From a checkpoint of a small mixture-of-experts model trained on Wikipedia.
Size: width 192, vocabulary 9692.
Experts: 32 experts in each of 8 layers, 256 GeGLU neurons an expert, 1 pick a token, a sigmoid router.
Training: a variant of Adam for the experts, 293M tokens.
Below are experts of layer 5 (counted from 0) of a mixture-of-experts language model. Rows are named router (the router's row for the expert) and show model dimensions 0-191. Each number is 500 + 25 x the weight over its row's rms, rounded and kept within 0 to 999. Numbers have three digits each.
After each expert's rows: "mostly gets" lists some tokens that are sent to it at least half of the time. This comes from a sample of Wikipedia text that the model never trained on.

# expert 31
router:510497506534459452502493498492537550502499456485467463496507510476472526483531456534482531498520494463514504455534482502512511515495500489469507485447512510502491436515473513505523497556495473454488474510461512519498506458461473499536490534511522492464488545493535512498481470522499510490483513476529486522531505465491539527489556510489513492473505548489509513505531489432487534468504495490480507461517468446491528504526486514491540497506516537475515485487497524485481492504502534460498505539503502476510483554500460530473459527516539494490503519493505481505532502547503553498
mostly gets: "\".", " season.", "ing.", " years.", "es.", "ation."

# expert 29
router:493533488506480511502473510504498544516490457476487534512476504472531528474544482555479547473508518458509503464502541520491540498504532521532503474467521475501534481509498522482508550530521517448510493478502504511486532498463522487549508505525493529542476538523530519486470481502483461493524503508537518515503498469530513479485507492506515477502530536500474502472483495495483520491468476502530521480519463539491445501453498537530507511580496481513486474489530464484531508539480512536487518513504453494505471489492479538507484527471481472559505539505507494497523548528488531533
mostly gets: " an", " of an", ", an", " in an", " bas", " Commun"

# expert 14
router:493474519495511506491537502476502472504552502507491526492529472474509550494517486531489553497497529508478542462488511519488537512457506491485500532483513507529490515510505519475540492578475452466507484512507509467530496496458522495506498518537494471533506515498509513444535477531507506501512494509502520500476487453526506491529505540498463482436484519532493476485479512532548536540485514511501506484474430494518464575531512526513550509537518486472513496462492505480490519522497520509486497541500509458517539518509458482475448538495508490500496521461489492522470516491508508497
mostly gets: "| Total", "- Coordinates: ", "- •", "Scientific classification", "- Genre", "- Area"

# expert 28
router:457518495503468537519519515457539472471522507490466475512482493482490531429551505531458526482522498464490521482531516522506506502490517480472529515454496511518469487465493492490535501504467486521529469527501502449523516507493487494498491483498499490514504497493491534501474464535536471468500520467485498477494494478510515495500516460485481471492531541535485454506534492468503519515506490511481487534479481467483529516489474532502528527484522540504521432487493548492509491488522502486461465490486485534518505501458491516446487527492516511573495530470502536536505546525474568520
mostly gets: "idae", "osa", "ensis", "aceae", "ii", "æ"

# expert 24
router:522509538471455527485486523499497519495469494485490489497526523488507509489502482528471517516545505487508525526510522497535524509508479520487481530491515467542490494493513517523501505554486454489542492479491530486540520515483518505514536482492459470540522478458478503484456510453472484453513529510512467516471485539474522455485479511495503521458486530511508475516476478450504528457533496502482477496503447519497470525504513531462570530494536579484483516484520519506510540483452523472528515491535512527501503554487469525479480526473525492486507517477508493505487481542514529470
mostly gets: "EC", "CA", "PS", "FA", "AR", "SA"

# expert 7
router:510519497501445475513495502500487532467525454505454465534542543507469515487530494550480545510507493477495511445499482511539533527507531521494507508466497501499481458497477520486510505538478494473509500487487521506492486480477480503499494458541506507480488519447537495480489470518505491472511544462543461495539482500439529505517538535510483501477480527481475471482514472442503533457465493486490469500527469462482480485514483558461567497532503500490508485488502514528515471510497514497466495512494508501518486522507438505484488517529489468498483512499529523519526519515465534545
mostly gets: " ==", " ===", "|---|---|---|---|---|", "==History==", " ====", "|---|---|---|---|"

# expert 10
router:474511506503446515490529536488523515500518500486493489532501503506523542461504497522451518514555507451508539491500499511530467478472464524490527515500469479477532467477471526483547508506471482511517460525502495492508498539473484480528493512481498476480509477526483545496503454523509463467456502498515471514520485468493476498481525489552479476444493545518508497516515505472502488483472500486500462520516484481498504525487477539479552502494495580476519489484526535472514506462506513495473524516525470518496495532489485521464478542513497534543481561464525490541511477521480552503
mostly gets: " Alexander", " Henry", " James", "ić", " Thomas", " Harry"

# expert 27
router:497509503501485470484504511492507485472509498500468500504502578495506537507508478553488502506539519511531509445475526486515510475467519492507513467489452501466501508527515536497524513522475479501489486488529493502463504518484521473531529489520506470505498489470474496468499471506476500466461496489500486479524462491519529520497524535521485524525531471464536443472535491487510528501456509514526499493508418494504516541495492539506492488506520559490490491477503515522540477505467447523461546525530446470450465502514497506467487497502492498546496493492530494482554526540446510483
mostly gets: " cl", " r", " bl", " cr", " qu", " sl"

# expert 2
router:504516516508476485496511531488530502482497449479503480511518497509535539470552499490475522508495488510497518507499521509495458514477491530491548536468489488486509479534493500490515529568478520497513549488448488504502534535496487496500506486524492501527481470514463513475491464528491478464505521480478505495496471515485488496470499523527501496477508560519497533494481483505510496457518505523491516493518424498508486536488508510466511553503542531501473474478521523482504536483476501506473527537535456518505490551450505522465478540491489531535503507430559499537491513516459566499
mostly gets: " Women's", "ember of the", " National", " member of the", " president of the", " People's"

# expert 16
router:524550511543482489462511524456521544500530452494501489459484534516506519457539527529443523516536485472453518483523525485534502528486511528494534516501486493483512471473449540518503509493482481471559517508501498539492476534473497495527500506531512501475504486514470515468521519502471495497511500500524523529501484478475528499428506496523479448463522535486484524496454513477465505478478511480505503494516456495494476542499442559489527498529502518471497507462493523502485502507471535511512526487523507509475485493522493526481485505492506522487498502470543464509558507545503533482
mostly gets: " Charl", " Marc", " Josh", " Bob", " Jon", " Brad"

# expert 21
router:519491499488505476512556473474511541544513477504475499514489505542489527519541518508450532536505480505487497471516483523480519498467496512441497520470496520507542477490453455514511522563476505477512484475491499462499523508482517517549531543517490502505485478488449478496509496508470474455498508517500513514490505469468514520505492503451457474500526507560491463500503492462489501497464492522529468501513460463502517546569510526494547472529511517479499490446510532459505490500506514483473524488508522503515471515483486505491462563526490508489499512488539461526500507516495548475
mostly gets: " | Pts", "andidate | Votes |", " | Score", " | Time", " | Rank", " | Final"

# expert 11
router:490465509505457470521513485495502502487502518480487472527500473510488532496535516530462491489495511467430504512511522521498521518472498492492521534452525475523521504521456532504523536542489482474468467532517496497492528488489530505542510489521489444490522463487479474471459522501491462468510493485524471509514443477472473489464502494519506489477492538525480501510475466459532524466493515489478503494519462468481498531511501516452582535520492482477527481474546507522512525477525509513511499501461481517519480477505495516504498489486521514515497512473558547524483510582498533518
mostly gets: " north", " east", " south", " west", " eastern", " Avenue"

# expert 25
router:509508519531517509495485521469488539496566494522492457496501485503521545485537487553478488509555527451481527445458508484486523483484440467514531524481516524511488447469488552464502512523481490518515502526510517503469503531497492461486525491513493487477513488486476494511492441484458502482479528489494459498541458456522489501498473481540457514486499561502516483499506465467539486513530506545481516503521473481497469552464451519477520517493494551513485482481516526506525479490497523503496543528499501499501455504509472525468487509513499507483490491472526512519520505515483513467
mostly gets: " tells", " you", " know", " want", "'m", " belie"

# expert 20
router:498492494511477526499525521482510476498482507474466490534486500523486494488552518533464520528506478497488493453515515541520487443498469490507485469442492481489498501504514503503490531516476480490506514519550517494503515510480527518521532476537492501503467495521517488467507504511493494483497540476501466458473484512486512493480524507502481493496533546481466519465489516508507513533480534493520540514532447446522526539471488535469526562524515519505545458496524497516534460511500519508449502518481486520516532491507504512477464528550506544518517494524538563513537539511442555484
mostly gets: " de", " La", " De", " Le", " du", " de la"

# expert 23
router:503477529518449516480511479468504522488496479478487478529508524493514537450522517504465535516516468457531509476515484498574528492513531495461524507482488471493508468514470515452470477566526538539494508495483543486514520497504482472495460509479513545502488494516497480507511485494518506480455527454526523503518512492464515509499479475482486457475501527508453475501502456486490549513504472507504515486519440511514541528494524539450511520522514519520483511511508543513519510498496553486490510512512496517478474553505492517499454515484492483495504497484550503535460527473461548529
mostly gets: " footballer", " =", ") =", " politician", "arly life", "), American"

# expert 1
router:475496533526478513459543521464501509528492491513501513514552510540522555498528501563475532524557465479477515507525522563540550491481501473497502512478531545508471504497456479514526529509532458488539501503485486498515470532478518486531476481535519432521495506475512517482512494490485471482546512499500534540507476443473525505507516470502463491518535506502522465520494493454516502482494506465480490466491462478519513533465501499496533525561526502494489476445504504517516512505478498494492490495483478479494489490471499498486503534477522520496493495467524520510509520493503559532
mostly gets: " cop", " prote", " weap", " hyd", " lab", " consum"

# expert 3
router:499508511528473461482530507496510515507498491511494462493518496483530493470544494484467501546487473505489499432493484494497535524514487488488563488497505498499488469456513516471509525580508492497510471525489506532521506509528500492505513493516510486459508540462505481501488485518480511495476494511515472524495497449460485498490509499539453461459505538522537541527533506480500505477480460482500491520491406452492510534507525528501534485485509535479490500455500533483539483517504520513538491535501486513482479512486489504489458494455538528532495511475539513514520544563508530521
mostly gets: "60", "85", "76", "65", "67", "57"

# expert 22
router:496549508515450517505484524467466528493541480512495519524518505511528569472496493564477480543500498461517540510475496523508488525494499439471534531484491501505499480471469503490535521491516516492504476511502505505509524514478515523503497517478476497486488496470505519505502493461467454468513484511543497506556489415503489493490503500496440487450498541508471514515492515517552529492481509510508511492502441490480507520526530531458508474515546519476504487471542513503529525504515506484497519511486491461537523535507495544464461513509484513521437552492526478505494504497492491516
mostly gets: "iy", " Kh", "zh", " Ak", " Bh", " Ah"

# expert 13
router:504496497509470494495476523488508528489521499491463493510489517488497554449545511539503506505505513508481462439474506524522497506514539468484521523505544505506514502517494526486537479539475468473498457532477531464520500479498481491521524472496493508475490489469501543471507508498530496458473501498532469513531458491517526480493557539502536473488485505503514481555501468471495527494506487480529479490548430555474481510496450551492517540472503513458510470507528512490491504503501540489489507511491486472490532497484502502500466561524482483558491529519521523512503496531469561489
mostly gets: " between ", "- Born: ", "- • Total: ", " from ", " founded in ", " since "

# expert 6
router:472528514505477499495482521475532496518547477466465453499508517463513552483530487528477529514518514449534522492533502476490530513481470495498496512505490507513507479489505512520504513559502515479523453502505532472519533553495502475509532484524467528526483521500496517461526488530506484486500527513506504499524460488472538454514513502507530454463465551474452523484473485494539491496504507533479514478497482461491513488530459532470559478531558579520542507452526509502526486476539502498495520511532503479473449488500498523500488515534484497521475520519514489510511491509498529489
mostly gets: " his", " of his", " its", " her", " their", " in his"

# expert 0
router:555504509492483505460526509518513545480506481520455520522518520511479543464536523491485522502501505482486539490485504489523492498500471516503558503477508496492499461491475496483542529535545508479547468484532515542465471521521496466503532511514461482522480455459492508478512491499512522497461496526484515477505499499488480469528505504485486486481502524464491478526487489465509551490518454497510513527491409504494518508520513526518523529499508478498483468483564510492546511479514523500509533495499499495542527519535492502470517568484482478544463509492522473526520488518473573482
mostly gets: "On ", " | February ", " | March ", " | October ", " on May ", " on September "

# expert 8
router:519484540502467451495515516477455507509524453490470481471521492495492500489554514534500556520520481497503528431483494540521479507485485523505540479530525485455497484491480536481512505552512528488511475523486490505506487492482456509488480483501519446518471490468513523449486485516519500484483518461506463539503513477487497494470494527521472483474490535483483503530530508487502554455489525501513521533551447488485483551487470555463496502488563509493489505479500480522501511488504507531524504541492481488477526560485476494482487535501498519493486509501507516539500501557467525495
mostly gets: "- Succeeded by:", "=", "- Full name:", "|", "|  |", "er:"

# expert 5
router:499488485463447479517536525473466544486515480457505491527509509540506529494539474506443506530555516482498534447510480496515539478483502507479512505486481503491507454510478501487499508587492482499551499534495493482481508514476495501526494515508499510494506532496472459459486462457494467471456463488492474498558510434475510527518498511499489439450533524501495467530506496490517512510487528511485471503530480486481538508504501501472548526511540525472490489499526490487485475489480531493493473520537509517504504501470448513480493511490531508497526505520502498550502478538508541481
mostly gets: ", which", " which", ", who", " They", ", they", ", it"

# expert 17
router:495526533519482481504500542484474535522502492494499475504518514513490564485560488519467537540520532496476554466470529511533534522467508481512499517482467498489505449487465559509513496565497514529485512515487501487529525540465499492502538526512489460503491513495520500492456496533495469456503498485537489523519476441492512483497512493513479473504544535481513432496485512456518502499451507519509482512506490462508511527485473505477537510539543529464491505489535535464508509500487511499501514484512497486497478481521466520479468499494531508543519525467537511547487479543490521514
mostly gets: " attention", " voyage", " development", " interest", " degree", " role"

# expert 4
router:524473508551482493489500494480497527502505477489479496489513522537505566476510515547460523520555485469514532482528519484467509502483495509501540540509502501485523497464453542482536527477504477481548503515508535510526496501496522455500453521542493513478486483513472486450521494521484478500496502478501483505492454455485528506488504511519480477481480545478502457497482474471511464461465527518465495497535467460489482519487476515482523539540501547514507497445532548465522498483487549495521513504511481510505502526495498538492482549472538532516478517455517460515504493528501534485
mostly gets: " Walk", " Bow", " Spr", " Roll", " Burn", " Turn"

# expert 15
router:461498506509456499518532454461475498510507474463497476522491542517499542485549513529485561540533497473471517437496495500519535494521475513529505491523482483526497444498474549491501530560505516494538492486536496477498513534466526469512521519525484484518496499508545511461514467514509477477491537470529471489485522523524518504494505509485489492470512513521462475484474496523495529495488504524481512500502487498502531552515535555462574492522524549506485477498520505508519529487509506490512500544512485497496490527474513553476466521502487504518478525511528528516523558527492529481
mostly gets: " as a", " is a", " was a", ", a", " has been", " with a"

# expert 9
router:502497463497495480511507486469523504477507490481463494489507500473479495476507516556511557497536485448458514446512499497493548506531511487499468473521519513498513478495466544464516482535468530523506460518468511513513503541463516500520545541480499513452508516496492506486440503499496470437475473476522497557464501501490535490504458536517497486485494541510495492520482529520466528489471496498506479484519454470502518554489507546517535554512511540492508481496473518483502493516495503506496490496505476472479503537471525505454484516563518522511495492491525469518521544523507549494
mostly gets: "1", " analy", " clos", " served", " Pri", " pri"

# expert 26
router:462487470534476505467522479520465516517550476442514470495494493485491517532545461514494514501508474452518485457477513530496524466474466490522527466458530505509534512476470519499499479534517492503530482513489502476484497509490499494553523519482479480531513533517515452469482506504463467476487497493496515534471504525531524503508506522497478504476508531492501462503486513479538547476443471458472518489555458502508479525499498531497515538549514526509505481510550519482520503505519489567455519541509504500514482474489491528493474505520520498508477496506515525483548545508453529541
mostly gets: " con", " re", " inter", " pre", " un", " pro"

# expert 30
router:525481512502468528512506523497518486502511482466495487543503553484490509505517473513496543510509524518527532443508487513492537499536477477536516478503486480497487513502498478484507500542499523483481491532524488533519489485470528499540497493541512475540512480495507498485498499517499500429496519445477502506551489500519536486477535493525499455510546495476494508504500475437511515473475503474527502453491425506514514506510537522475536503491518480490436513499518519510494494479453511519484540551507508475505494521493432496488444480462519515519508516460546522451517499505459529480
mostly gets: "-c", " rec", " of C", ", c", "==P", " the c"

# expert 19
router:550497535506511471476497517522505558536537437495485483506508482500478596496515495520460537517531506488502521476467488465487486557467471514521520539477463503480530493473495511511500491547514505483537537456487488529490480530478463517518488475520476520495494462496499477496487492468445485463510510523495502510508485488485510470496497523548472483504505575501496456498512466477503497471477520510521497516485454462472491541485502499460507484482505495519492491480528491513505510492484547499537529518532502491502481506508489556487478518514530533504517493479525511543497509539515549504
mostly gets: " finished", " went on", " scored", " win", " won", "-yard"

# expert 18
router:491488519488453533466498501447504550498499522497440498479517503514475535498504497509445515500491468486457518475530506504491536501477494512501480498500497539485494487483502475484515487522478519475543471524489516503495497509490540482513511475477504489508487486468483492501501456492506498504540482511534556516498466485499513505488510528515464509484481553513519506500498478465495482523489481519501456528542462451484499586480467535463536541566539497475485446494534554512543512483465546502497527508487494539489488495518485510470477521508540508477468511495525515482530511520486555504
mostly gets: "\\", " \\", " $\\", "{", "<", "^"